Below are experts of layer 7 (counted from 0) of a mixture-of-experts language model. Rows are named router (the router's row for the expert), gate (a neuron's input weights, with its number), up (a neuron's input weights, with its number) and show model dimensions 0-191. Each number is 128 + 24 x the weight over its row's rms, rounded and kept within 0 to 255. Numbers have three digits each.
After each expert's rows: a language model's description of what the expert responds to. This comes from a sample of Wikipedia text that the model never trained on.

# expert 38
router:130141124093096123148129126097135138119129140130132169167084124062127122138148122103145138105154134119139150066110117133133145150100102120145155115124125131108150167154110141149138152097083165126102125099091094117147149123110144097086109122101101102121135118124108163145118172152127127136137115130129134143150145156135097160094150130099144140143177115100135115146165113127169162118159136093122133105096119142122127205144170165111138103157100133139134135166177142169127146109110077118134081128156161120121110151109125113182144111161096098123187084136105135125137119154113123134
gate2:099155148118137184135135130115128149118169159131110118151131170131120122124114191106127131162135132137095156122110088140132126138114178120108112137124139139107174143143116125182112193120103148127105076093104133111169139134146113173151172140136125131119159159125138132179156125105111117148115143091142128136124094066114133148086132143147148171135109122141120190135164131102090162163121095150144127173102136126130151084142138119147120155154091111121102149155142083141147135123128102147132147152129127121138128143114132122157127151115166144131181089103116117067118113104132124133
up2:176111129102152121169113138110121142143153140147119178159147121114107137154148127101135103147126130127097129094120094160133088090184100138109130129125107168101135127080066171141134121100083111190116132130143132092102151133068126144114144107096133142132154128120108118141146131162137170133155135116124104108124108141142116129130128127137165125133152116138128110130134124088133157170149065158117124123113097124111123206135149129109112115192102151141157098086126120150156137120136116126143098108173117168150086135137140169113125142109134137121104136154111118082150153136126129166
gate3:117090193143150102120140141165109095115174124112080142150125145139142120125156126158143164142128155105116111173105121148080155136104121160191196138094139130123124138139123140133108138137148080159146135157155152111158104131118136092124149156139155151130129097135153138135088136134110141099136090096135106122120107144114154170140124148131115144116144093144112114145152140162093120099076134152171160124121148135108132168135143177126126115122126151089116110129160135125158132156105075133108137103163143125135091099123080147133092103135101156131114133136071163101127137090114101119
up3:152149139148098146114093126150126151085143133132157131116113117147142123171132160155120121154141146148101139137157107140140153126115112128159126116124144152115144116138108133144116126153093115131157117144149108092132114063153157060106113170135150166158130066120124152120103111130080106149125150083129123135110110195107123107121143142110129106135134140126101146118117198087160094118095068164145125107150119128108135122118128111143175115123097157113119093121140129145095131119148120159131085097146129100184136136097131128101108102115091120100176097134129155179144128135176116132
gate4:145137132127159141146154109128113152146109142151122115165127103110145140085153131133144112142117075105123197121115120128099131131130148121123107146075116137128154124091148110141161165136152135125107142157142088176111100160145161191112149157120087105058181115100119158110131152087081146143140140149139156154160110118091115157114053112119136162134136101114141119130126154127087142138127161105113123125106129085094129143128126151142105139081120100127123112144154189131119125117141149119155067144130123119147121127126102130118156126146119124163096119147153096148142126110104093126
up4:132114129149113113136113132146090139140182120131090112175119162131104108117102136127120143104095128127101206117147104164119191149105112107148108104134095199162101169175135136089139156159152101148101142160161124171142152116103139147148081159150127150158136166109107137178153123136128136135116119125125135137113127139099106150117091125141132124127120168146120107153119153176164109135152141141172121110103114107177105112119160151161112171150147109151098141152101155151156105111145104108118136130110123124119118126120102168125132147111161126137159126157135162125142082146136110118
gate5:161167144100133123146107129128126123146093112182121095157112140091155132115105107115146199111117155138100121140140143127100133173118076110152118146142131139103143162131096139131133129132125170131103063136182108116115152114107126122141169150142176048144131119131156153157127131142147148123103114122091063122126148118133154112148086127135152130139131094118126130126084114130092145111114175123153147170173132126105178149163113120126145111138126127141125123131135133170144114108138121139150111087165137082165105129141116089119149123140126089160109182155112129118112123123133154138
up5:114186141131137145106123107126152133116171115134133128128112123125149113142118099170118101115127199131113138115133175099103175099129147139127107131076130167116114107180116180116111108119114124114139132155131105116144132110114158118138135159093148122148129137108122163152123154132130105135144141119150152118100127163121104121123131108129134193121093103143131159107112175179122165165088086126139156116100135186122120126112129159105137125103121134106108107110083132117113155120157107122141112118156158156110132133123107120055080174109112140120087174143170170151122130131092103117
gate6:111136118113171175110131158145118152147118109104108094142141155167150147162134093139117121120122129115087104086130090125118121101147105124136108153102155121098120173076157132101144150068117154149100103141124161097116118152128141107133157127130152103123104113131141154161126141137098164144082115145170130125116147135132137121099132169147105130141112118130140152159115138131067141161175200128120122134067158100128129156147167145134124130087119159140117106161158121141127176111180144137110147111121129106103093134149095106152121151166141141168132159123120170145104147131115122162
up6:142089110101105149094104074127151107049172107113146115066116151077134122155148079120087160128114139150146129151139069153131141147134130146071125152143096119125130156119119161151134142125158141141180129113130105146133094125122124119092105160125131082107117114127115164153125132109117109101096091129155134150110173119146107165104109149102145123142135132112129147088136127142110095110121134145142053111130124155165119148129111181166104134162149113132145123118116114157100148158097134135132124128130150148092103089140150118096136123169123128165131116125118110106134096130136120157
It responds to: Sh and h onsets

# expert 58
router:148157135150102121120186138140113112156142127127118147145151154098173146138087116169125110145116114139115117148124113178116128085126157133144101137155118121105102129110141137141148125104087148058127129107088112142110110137066090107133135140119134111147144101127141141116161130149126130136147132124126139156104143162156091111151119174150117073127105085128141168088143085119140144148124117112167103096120137126142115110126142127157200149119142156144121114105148153162093122118090135103170143135106129134103135113091105121104147139117142128130105059117107193162141116127068131135
gate1:113144148133130105155144138171139136118164113129148079104129148119195128104135093167148091090154107157153123126119128139167146175155098148116128168144139125075173112136158127180103163118155157123182131123115151133139109144085121111086115125130121145120141074129137120095143108142141162151151145136118142098141113105146137082148156118138092109112127123140124169106129090163126109090145146116125126162100163147128123124084098116141183144094121142108114138126136142156131120144115138131116109132084118118075181134092116144160137117079139156100139085110137128156150123132114105141
up1:118148139158116089124120139100105162139130113103084153168138176173148112112081080130107100127119182125146102088138123142153125152140113092152113084129138128087148124102120146129152098129159146119165136119116168139107136099115131170156152131140117141132139146109096131107071122164132141124114128177124101143115120102124151138160079118128154106139130137135153145177083126125108162151092100151115092124083108122117111186113133083116137127107125124142146108123120098156128159158145134106110101127089139122146055096162165121129141136138161146084102122124141131145143154119142142156
gate2:116119127163105152070137155169134129117126139123143153144123135092120162167135145101122107145133122092142161146102119106138105114160124079173133109145156153117110105132099157102091129109160122106163134161122154135111149128111160111152164120093143142141135118173124109127112123123093148102141081100130157127061142171161145112116116131150125133107152126128124086138121154171160114151118131142167174135093150098122127091130108162072087164117144150132059122149092118125157127103142141090150108137123121135136182101174159115085110120148105115122161130103110120110121140132146138132
up2:144139096137148123151096153128117169146148125088135116097126129140160148108112106121171107130129178178099140114112083136147153090096098116140147154136093153105159112167138131111177091140110128128159147099144118154118139114141109174105168154156106102141097130155159086145104143105078123144164135107134132117118190116119120136125167106099170102121084160123104138106150136118125129128188153150129131164134140095121124151093157136126101141127168120107122125124135136140120158167141138149067125127117094097134120119168141159148094151147168138121154134175129140120173131117126159116
gate3:124118169144131169142095186136132152114169119169105150171102128130119137113152105120130153116107118168121073113131150092087173151128145123099152096134119084187157132105103140105135098142139101066160160104124135078155161120097156154121102114133125142156119158144143115156090121113145148114107126112124123147111099115172120170097138133101118139137167105109109112132128106146117136140128160144140098158161114145126171144073099152157147142133132126139133109152128147131169157086119115115145083112123154130185140126103123137196122128105105126139119127140125149136122125133136156159
up3:113116124143161158125113150120187106113100149150129148128150106139115086134124143123167108126139099128173159132118103218101123113104146121152123142161115150144106135119125140105138115099103109084132116179137116121132135124136091108147105144102129161113145139096098100162141125151114151106103144175109147116093155117158120078154156136126177142084123149115104124056102097121142085120114115136139119115144129152100142118132137119143120092128156129161121103089123114122110153129173114085071158140123137145126099142170146155123091156134119094139135126140145094124151093099137080115
gate4:127140091125113125140160130119114153140137108113117150150162140138152165145107114144115111137115156132096156100127100157108133098124114077094137155133132124129119118113145119113145120122102138125115084131078124138148129130153113155213134108074091132120139106097125131064144119161153137099127102159140115125174140113160137074109126071106118154142163162042157167141128134095163164102130124116109116148148146093110179131128119122113147074108079157140164138132164128109125145133104157105116123139129146126131123097141109113138170109100117121124111114112155134120116127137119095089
up4:168128123121069113128101126156125143153112148101098112117124170124130129140141119156074170121133126123081102144117183129119121119113107112141138133136125163111142119127165102140116155129160118124119129090097131185115062143144124129141103125138154112158114143166152148160063097160139066145133119129131135148113117117160123085119150103110102143113141149137191128129116147124148142147148109143131120128167122133151156127116152118154138138101105156099126131147154128156093119119140169142143065152072130120071160155151129108116141111108120088142121144124155148117153117061119129102
gate5:178107125107145111141113163144099100148146140083109104171118082100155099119115148156145080094114083107092118109134133129142148130089169091105112129116141084094141111157169165074148129106134131097137179084138138172134129119132109083153164139107116109102131142127117125092110112148142106100145150101107128129138170143156095114107116118136143144126093162158133153157119122130103159109137108146140145171136149123102147129107115144175155139115140165147153144136167110112164071124153131136145141121117134162125133142111131118158145168148142134089153109127121164131073111145101140137
up5:150197138137135129127120115119166153129088136148109128112143138119109124146125147137135185150148134184172150129113124136127135149165120136125131140166118102148127117092126111162104157079140138147140099153106104121095096158123098118092096124166118129129126148180134101105129135095092136143106110114148128100134131158145151151141096077132130139119144077139164116098150136131106107121123093163119118115118099132139148185115146107107141124075130110106118095069153179097154146151123150126122125133091122111116148125205161116133121125173134163100126124136174121149140143106170139155
It responds to: Opening quotes and brackets

# expert 28
router:125148086135110158163140170150122178154176126121112147128125109115114125105134133070129192102134150144126154095147132142151122135117148088138114127156185137110141131163123112147148160140135132175107141136172096106122148162100153142111127087173113112093125137141124144127127135177145139134127112090097096141164103139132113127094137194097152076137100127130103127137092119122125160134123104142147132093096125174125141112121162138117135142127133111197139144160076096101135110114106094108132110100106172126097154156112138112115107147111126123155162143108156090118109143127109115123
gate0:145107107125142090085105156154123134167102111136144172102125133146131140101135171133150097118103135144138122119101124134094135141156093120129089166117177110121115100173109111138169167151146117090124113138178115082136137125115111127122135104128182104123155137126151135125113094118151166102090119124140109123112137132129176080159057116084149148132122101137129104136131164144112110076156106150137097179113085135135148136148165137141112086141118145109129141124103085098165141106121091162154129144078096161134097132118129142124141122125146142134140099151084100125134106157145120149
up0:105144143156148127086132113160124119123098147126119130123157096125115140129113123133125132130141147135177150149157173099168099162116135176114113161111167154103122135114086138129143118102114183134126121110096147145102136132131133117112117118099116090135102071129157162150158145115155135109152130142144152138097115155132146097118098081068110151155153128090129128107148142139048125094130158103122119119069134158126122106141102075112147135126114098108178110111173110141100153135102123130140122135131111123107153119169125143160149156133072107102090136143115119119112155121120124193
gate1:097147112206107129115147125181114162090131136114148153109128151100102140175166126125136117116157080141128124175114106142129110145137128153134126173145159127157134112129150127118123104165146173139140122148103085136125098133100114051141127083127135142132112168155118150171091107128114120120089128148166123123119089126120099133147134119079113131104110117074137166137131170068101115089094134130157111102117107124109133103139138159118130107132151121130124106131112123119128167141138117176100109099138161102116130147139124102122159109173103140134114175138114100123094112127128095097
up1:110132121119151102076140116144133120108126109108068126125151184138147142072136107156142103118131184135101167137159112180193119095171107131166147149087108121118170120124162101147142101125089128133105139148143110096127117145104172109147145137148094103158072085127112113101093113136098147138146120136148144141096149131100121141177124115144110150136143127172138139104111092123143147117110103129124132131117117119122123163140110120146096159123102126158137132116146153129172116140170154158164174109151183186128135147124120110140129133139147118136114126144105154116108118084112155138
gate2:100118110161176090101123132149085115128160107137143167100086080108110112143145148151175165155108074117117130147115104105154105129126144103119134133091181105077140134102089096138157153132138139151092169131100122099124178115116155168137135093140144134136133150126114115151119150150117131189120104152105123139152121145123131150098114123161168133108104127107137134145122125116085126091150128169153149127120138114107103125142087104144124142143128098125161141147144100134121148115144088114079124117118101126123150164106081132146151162135115154124100106097106121165176132111126187103
up2:138146092183129164132141158162116145151123112149147116165113114176148126099145145115156133147128128129096154139155146096067162137122139109167115126137107133145129141122109128107085130127113120143129129165161106166125116138125133163115076047143117135114142165130124126097125114127097119116128107159100144150097119133147137141129160143127119139128120142149172089093156138116127180166103140138115150081104169120147170148119163115135135118091104116146090122125124129128148144082113163145144128155154120129135111111141107105075119175120152112128127120149094105117124113141220086133
gate3:104145122169135127179159123128121125103163147127105137137166154141088122174135139116122131154120092156095115114164153129121098166119075130096110091149144134129156123117075169112092118094139146115148103081119135094091135119134108136178129140136132084137136135105102143156144167131129120115110098122119102115133133140131127130136086194111119114094156113165134120091136164139092144125138113140138112142128101082078070133122145151091124148121142113141158150121158147105166150092109120111124120140172155155092087153153111103124118170140154156096139096121133133141102157117106116158
up3:109136129120115132143139138148112119135157142147173150138128146094092164125113071107141185146096153149093124141145094141146139091143127107100131107135149095133153109108118166139145100170113111164148109118157142116135160126123158124137112112152151168119141160135133098180137126111124142160119143128101191122141117156086111094175184184093118117123109138143143094152148090191111119153142143081139154166130109109128112151114142108140124135159150168116138148128105111103081126141128176146135120108116149150110106129143184088115121124154167141099144104136147132122158122122111091132
gate4:139106120172140108138096132130114117128119160179161145136151105112115102105149105166103115128141111125171098138156091161179121152131173133093107207128107119113113124092082095093160123181137135117119112196106125131123153130160147107113137145089113111133116098092120128138113143120192136160125143182116149116113097121118120108150115113126161147157117104122107091140122134114107117125116151161155088142167138135127128099137146131116161154133116167095132138145079172096167113156112123116097134109091119114160112133123092137118104154133127165114123141127134140098109104116106162123
up4:126153153119145124127157124119154162157178112090174131099119121086126126164138113093157136160104174103094110107088124145144128164148125104079088154127104159156133119156113135120144091162111158094098146122136125133106136115117115120097121132119119102131099184140148101133131099124083117113177095146127059118161157163173114131063133124125138113110151123147124106080151131121141139150140148167172120146157134180141145123094130110131109110118085129114098126139120161132081137163128132117151146151133111133130117168135127129127116152098159098135110170115102156105132117110127133093
It responds to: Subject pronouns

# expert 39
router:117141152152104159130091097093137136104124115120105162116128113169125135133196143154092129130140103103167174114165104078186124104141115128105097072112118149121124119131081139145144092107117101123113141113151113099108142125117105132121128117111116132151144107140127099133154125147127128114104124132164118149133150131131119118152128065144121127099152126106085102087086113127152098115169110178110177085094139125139132070149127175165155139127145136112131137137147145126138119146159152130153103155144143156133112133106065155154121131095162127106152139112166146104066109118131126116
gate0:100126148178105165186118142135161104130153139112127129109135099146149129148136175096153149128079102146090107160131125112162129135073186162192112126160106122116120138116159102115127114139152138137171146138135114123091138136123124116164150134116106152130063135120136072129134164136159145124122138089109100115133114130139157141119108075161093115134145130136101181099133125112146119140140146121117170085095083107141108140169172141134134130141131137145143112102127137137153141110117105137129063121140105124144116153124070141131143117102098131106124127127092129146079086134117126115
up0:142110137128171116142127156149156151095146099111188131131091167102149093139136078129133127123148121133131100125082164150114137112155175158178130150095131109142124093153148141125114138108131071112109124114083102100138113102108171158134134117115138125119171163131113168183127112100123145110142140111098112112128156154143101138135142119131122124111112160123140117126124107159126104136084139149106118160200146165153096145087163163113168118118187108186093136137142137126116132113152130114146161148108144125091137162138103102139133133126103089101123160138100129095123127096126139110
gate1:170129119138126153153143127114107161122150134100078137140109112151166125134112114125147135084122112121119076113140143125142114104128114139215106106119111141126103128152149092156096138111175114146142122134133140158089135151124126145116125119126120112169139152152125126140139115138110144107096120101161091104128106123110129134117120094162096136132147120181140098111129098134122148139150163119109138114179165115158140125203126139141164107130142162139097074084147118169120148172156105126140119131124151075148104128119040144128151136145158139130124125117166112067100131105120141134
up1:102143115148141089174110058092146150087165098150126138132120133122129152079149124122156140147139175130122120152113118187122160129162075154135096132097137143146138138153127170142125118126159127145103134127132086131123113154109164096121108139169117131118097108136145111133105127150094092116121142158061124092118152164113112121088103143077059113132150100180115108135111147131125120127132143115157137156106129136167143113134127151164096107124123119094137097122162112121137114166118114128112130144106127134154135154090109162123175131126131149162128115151156117139164164087153133111
gate2:126130099107108144173109099111088136087060144121143153121131122098134149068155141138116097109168086148135156123173115128159089099117162133157146155091152123133094150111096140071133123114128098107113134109097174091095188121144112114137114123139108118131101141147106117115137105121132132154110157155110152130133123124147118161137146141130158137092135115102106166135118109131117151128116131106146117148144166123114087060126111148123149118136150129103114169113104147087086153142175137166135083113143111131134135101141083147152135145127122115120133161125100171134113155140139182159
up2:108110115139111139127152110189138133143060110127136110106125134101102137157173116133143126152108101179131116129146132110142094168099163198159158142134148143162138130122135156147149135106174132159141145134113158125093117125143132143138114119140109140150078145140152117182104100091122168115145134103106117117113142153113122151160127162092126101144103080145173098137152138111095132164141142165133134067147112137121116101125111147155109150132118105125172143137108177130126161099123098124083121110173155135109167125172118133149145117155123110136193135146136142116141107149152131127
gate3:102164117136097103105148080095130154120116166096153141139079093135096112124144137096104140115172156107155150148160105161158133126126094124107138103135112077113137151132140117108091120092132124099135117114142123095139115125129115135127152099106131131154165124146111159173102117102109185106102126097129155147152123132142109160120155068173142112121160109121164124131091153169128122155155094120108135133101111137097144115114128186139107097123125113134107068137120135123120120129095180118160129152104101156096122122112106120106075155153096107076096121139116123115118112101147083129
up3:146190131111161130153127117125138134091167084138131145090129122130130160141158118129120130154134112065132129149148100129151137131163139135088081130101138143087148148135109111099124112125115120151132114161150096098120154096093123103092131115158174085101098153146117122115153119137185082114137100081125155164183128104097108108150084107153116140171114126141125131122073156110135158142116126124112126187113135123089117112101118137092113131082159113134117138125097131127152134165072125151149127133135124084118150127136108135131123120131142111108125143144105164115101127156066102139
gate4:153173142132117100121136109154145168132083153137145142155144163144121146144175168152132157144178110139165126091185118120183168152127075120164104144127185105103122150060146162100141119169175157142153085149154113152084143138146140106137112113103121136144164139116147120160120116146109133177126134137123139146109126106111141102107135128113114142122120099140156155160103128159135116118141096174112127125142114122155117129099119113108161101166146112134126108099159125148162134134123114159166134156135120190156124111162112131115121138129122130128125086097148120172096113127114130117
up4:152108114100109150130107124143115152079122164102073170107134096090059122138131106175140113142115140163141150105108128138140119114089117133154126142121118149133105116148138134114115132155123155156096149085081097156100131135110115146099147172111090129104077117129136110101109090125084138139116109135141132132097119153121140168139139124097154102137141118107116115129164123110175084121134067113120149093083151131111132137160103170102172125126100126098160104109155150120120151112139114115096090163110160126108130094136117142141104135138154132108141114130175125094138140068156132160
It responds to: Dates and tenure

# expert 43
router:108156164155113081124107146120132142090065104130116162154133129129144088101129146156095199107108123110119107114136124132126113163126092129127150131152102179136121136132172119122082135156147119149140144130127184122170156123105071100113092106156090130136148130115100146165163085127130117121126134132153127120138135160107098141158098095136169165142116143171113156123101137124133116129106130115110171177127121150146123157106111149128114153105167107139127106102175138094096110138141157106112156103105129121136168097115158155109083173135089161135146152126112119122140120127129102107
gate1:082123147119108117101098140109165125176136104132115144121153132131165129093141155135133144083119149095114149109114124119158145127174115116179105072148112147102130098120151154115122083087176096128134155146145148129143090128158109128138056113123169118108122154126115132114157124140127136128143155106129112159158084130116124150127074121135131110137163156126112180136095157105153134169110146134123142141099102108119147159095080147123083135126132118117132073136095088140159121172154143111150130101096082162131137085135160116127113155121137151099157152133127099119148106134121127161
up1:166141125121122108112128121189164100095109143135117109125182101125136108118124088136147089148156118108127130151103122136103119118119177080106132157098105124137159092169130116111124135092143114147087144093099108073144098112133151149117129146091092090166066146153107109156142135124121138128192111141130119125126175138123137068106116144122110163149124085114134177124140111105119110107121145101105071109121152114121123081126138103164128084118085118129146151128119137134112130111101137169144112130162132119125102161110130155135155151102144129155136084150137133102122133161096139140
gate2:082100090122133103124111130086124113103102111133166129136111129123123097139133142143174083094110110099169123105117146175089101165163148121094123154116109121141141091130137108121143163129127122131134145135140134101137118120142136118126078102128115119099109160114088109111149107132156151122082101119111152162105158085085167148173108155095135141133165135102148127160129127110135141126145164060160162113100107160132150155107116126145146138122073138107138103122117134089153127128159148076116120097097138129111112154134125037136150141121129128155136117146125161156138100126108146094
up2:117147131109120055128115172118096153114174182163160136108124129095114160116154083121139154149130057122144135130126135133156102117112105139101127161106054125146141119175114137138099141119153143101135128166094111154140118117101114141119112117095129151138125118129116118062112130132097113139167136137084173114131078118083125124113142129080114179105145119169127085124129138124105099132161130147159131101124111120122119127121138113192121113149098141130105126145155139146088139106117121084133150146163133129153105104139115123116139125141139164139086171123144122159161142128137113150
gate3:140152145126127124177130122110127152139118094086089110107131123106108095107122088132113127125060107103114063080116141099137121125134111139106099101121141096125103134098142112126065144104141124159148145098127117128124152135127150119107097089125126119107164123108099129122117130078144152139115133101125182122116149140142128161081173108127133109123128139154097140097117169157133129060100144106120090144147100163145127105114136123119161150119129134110093111109141125171160127186122144103149144108112106132174150134129166158121105129127105142136170182130090090145125130165099097148
up3:123138089112145157118085115157104141115150112135169140117129174112153135133174136113122094138174107101172137103123125086173148136153110112118146141077129120083127120158124141122177103155138119140120145160101161147097120157154139126131123176170108125158131146130086139106135139167106125147130156137127127133120109138137117055168124157104154120133103105131108136168094124138116109102120165156126150169122122106106137137136129094087148101156137091121148111128126137119129123109125158172124130094162115158129160054152116150135168147130163122167120102129114142163150131097162173122
gate4:122128121116176093158169139134156127166115100108131137126100146132116115125139099143126106121147134108125068163173112143139112179124146172119112158097145137168112102121152126134137140171125159118123138093113099083131115150097112125108118098151111135143145121045125150115151114108099114148105107101139110123156165115136103105141106122129149161121097132141143162136119149133185097137117104125126146119134090156175156157091057145107100099099119113123087122159147139168120118147128090104102126118146121125171113158168106163102148144101145163122098120146121135140155166124148112150
up4:122094127120135122149121111101081155096108118162119146154136128114153119144110151115120148104162090150148108158120127138144114103116127184147137132168111138163128157141111135120110114125153095125132097142136099111097148085145092126128093149132118147148155115095082103112153078119117112148137098115145101123125141141138140139087102077151183125142113134096142109165147150127105118152157107104136128149152131083101143094130135109190116154137187137172115159090143109127136137165103132100125122165177164162118115154135146140141100150154099125123193097128160128110132126170149090101
gate5:097151142162157118127157144117118142111162091139167146159117174128154108148174136141088143109126100132113145099132090135163103129105125149134111134131108070136123124177102135135167165148127125141119147107112150142117113138174125129146158089115105139113166148151155109119149081106118101135108124106145136131134148128165121105118141134156147114158130146157117168115120122135123104111126116166121142118116108128162153139139097135102139173151117129101146165131135137124144141094154198144147097124163102084112163103150078088159122155109096136139068164116205150124090134110113121148
up5:095076120109098142125123125156159124121142154117118136146126101125127133093124138146095098087116107128124134079148103140162136169155094152087106112099116134120098129107091122135105132148138087138127163101160135182128140171127144141146106057145145138121109110123138141123132149135140150134138123119139134162149068121108174126170076121130099112112154165099156101111132178143169098121090129120094166139144118145164176144114154139141137116108132100182174139107108118113151149132144161144168171087122156120128129139103118106086100124133123137154116129169156133099124112113139101142
It responds to: Institution and party names

# expert 47
router:157118090136106115132118128157107133123132143114156091117088075139115096088079141133158178138078141109090134157071151135090142150130110071112133100144153094151102153112160179147129149138122120147115117121124139145135117113118091106129146114113170174134115114090117114143110110125113093102175144143145141145136112133143116094096125111108114166146137139120163100103106090106150084143092111150143164102074135146123141122121115151129116087134156119165120121126107096146097176104142117135156163139116152098089137087121135100131137098129118121135167139099135141132100135163146119082
gate7:140121132119112171137116116162137105142108131126142085148117128093143101103163119153145185112108115124110155152136096113109140117125090129075148163164128109147115082132130102142086132118122120114155125128145133102121132137118137183153120164168147159099098142166146110142128150135136117138141142138115077126079119120134118140058077153153105132142121107147121098154083126121151133181153162149138116151096129115104128124136113118134105137136136111144132134122115126121210135122106175136140175180134153132131066134107116125079148139112101137135100144119172168130102169129115111116
up7:120113095105173109141136079123145130107125123124126148158120115150113093149108105142079117126135115073184128076104170163132094123147143119125142082112137197118122099110105135104126133175078115104118117126138105143133146117183136100112108142122084152104108129131114134118127135075111159121137111089106117120182129113135167125117092145119152159101098119145142129147172145128087107119104120122114099124133093111161150113108153161124149140107172125078138148119119132147114117126109135113148149129106111160125125127113103150185162133100090129137143129167129133122080106125128085087
gate8:132141138156165149110143187125097143124112130158105097136196093105110153111144127085109140129125116156124140122116158109118144121126130101134129126121119109139055132134121142116169154174156114117100139167062153136120116116099135134129126136104109160152127155142144114153109145170117137100112140119085091144164128138107152145112161171164140087160126125147081116100150132172136165137106168152124110108115110160086107085120133161174099127142139085132164181119137113124161151131127148137142127165119156116121180097124117105129141112113138175100140119125130130111138109126149099159
up8:128127134113149111140097094134118126130145126143129136131096140097125101126114101158134116143115136119100100103125144128127105089147185134141136107115103136175138146155097122123132169087117144122106117131107156184137126150099109167120111112149123097160105112100173142128083140136151178111102129139153135094132082107114127111150090108181105132135154117102151125111141116122099130172146118126138137138145188130118133136090100140122132169142084157128132117077130162119166093152157160144156131129072154186129110152153138138127099159110117117094156121110145150205076122127123106113
gate9:154159136112119144163149151150098119149116089146147122131105125145138115098148078153148118104158144180133130129109142108139111073107122117119118125111127134151116176087152156105150131152133138148141113111087115093136119118133109140143097166095135149136080162120067140158143105083111164142083139137110135148105137149176131153098093116144083139124130067128139124109118153102147156150113146138188142136148151096115096172105131143152137162123119146124097139117108134156090163129139115122176194119124124163118148117159134159148128104148148142085116150152112106164128138154141119113
up9:128121118106114129118130138144122163120173113151144127129184149138142124120162130094129194133132117123120148120147153094089147103116129134156107112108126138096133134104131138110141139114154151165154128138169142063120156099114147131127119082126093106153088080156106178142125142128091148143133141076143092126172113086140160152117165113163069147136121165115145122129099119126114101119144129110134139119096099169129144133113136129130113139135144119157140113133120093101102083141133130146131074087113155154121161126154180118093194118108107175113115118161146167099130151128115118152
gate10:146138111154118102123140120131138066147082141077157125142148133158126101119144143112116104124148129142101108145118127124124104092140117088096126120172082108134141181118138140114162102126117177162125126121133130127100097142118134091128129113154122110168142101144136157133136090161112122113089111098159154130175140092131159106168153116076101129075126118106122095136168140122097143171099100156135160074098187115147127134125135152141136153106146117132137090125123088103110179103140147117134118100131133131172143139134115102113126125118110131079152141134169111106136093154074146139
up10:137149159101141166089090131133134159096128119130177122133089100082118145162107131150125103151066157136088132094182083179164116134159125099115123115105123097159091141157117110138126083117122155141099130099158168136113090120091103131142142136127117115127150138140110117155132117134113127151178119170152084128130111138124124133099132106121106099115118123124090110153134115129115126126088141156144093152080150118098093092141123100123104120141126115178152157129151151111171126126151136143120101093126127086117136103136084116102153122127116107110136171128128153194157105097112134131
gate11:116132111151135133135169117077104083133135127129165119119115176126121123098166122101091138131113105128104177069108189141119140116138125139136100138121095151121137132167121106106130143139114094163105143113120118158068157104135131109110170124145079124134112091092119109075130087118130098145112122150177126123145112112114141092120113128126133139132103156144135126112169127125051102115084113085122129132134115170147154132118127092124123158112139082165151157173111123108172121099132148113135092147132182086120086125129102167150134125157122125153129135144109115116139140114141147126
up11:152123118141126149159128111135128138071125121106141115132118158154165165109128132122133143125136136133081107104128154167084156079119136136140135097163152126126129106091159145151145082145155125145140175123168131130132134100086144133069127127121177136197148143129142162099140154117153152154194138128120146136100138131121134132143165153148130080098104153146134111109085177127125135128097085158143128141136123089140185126103123115126082087145113113118086125126147091131117091163093140157137145159119127130095109125114139135191133114150156134124132157116128156151150138160136141115
It responds to: Vowel endings of names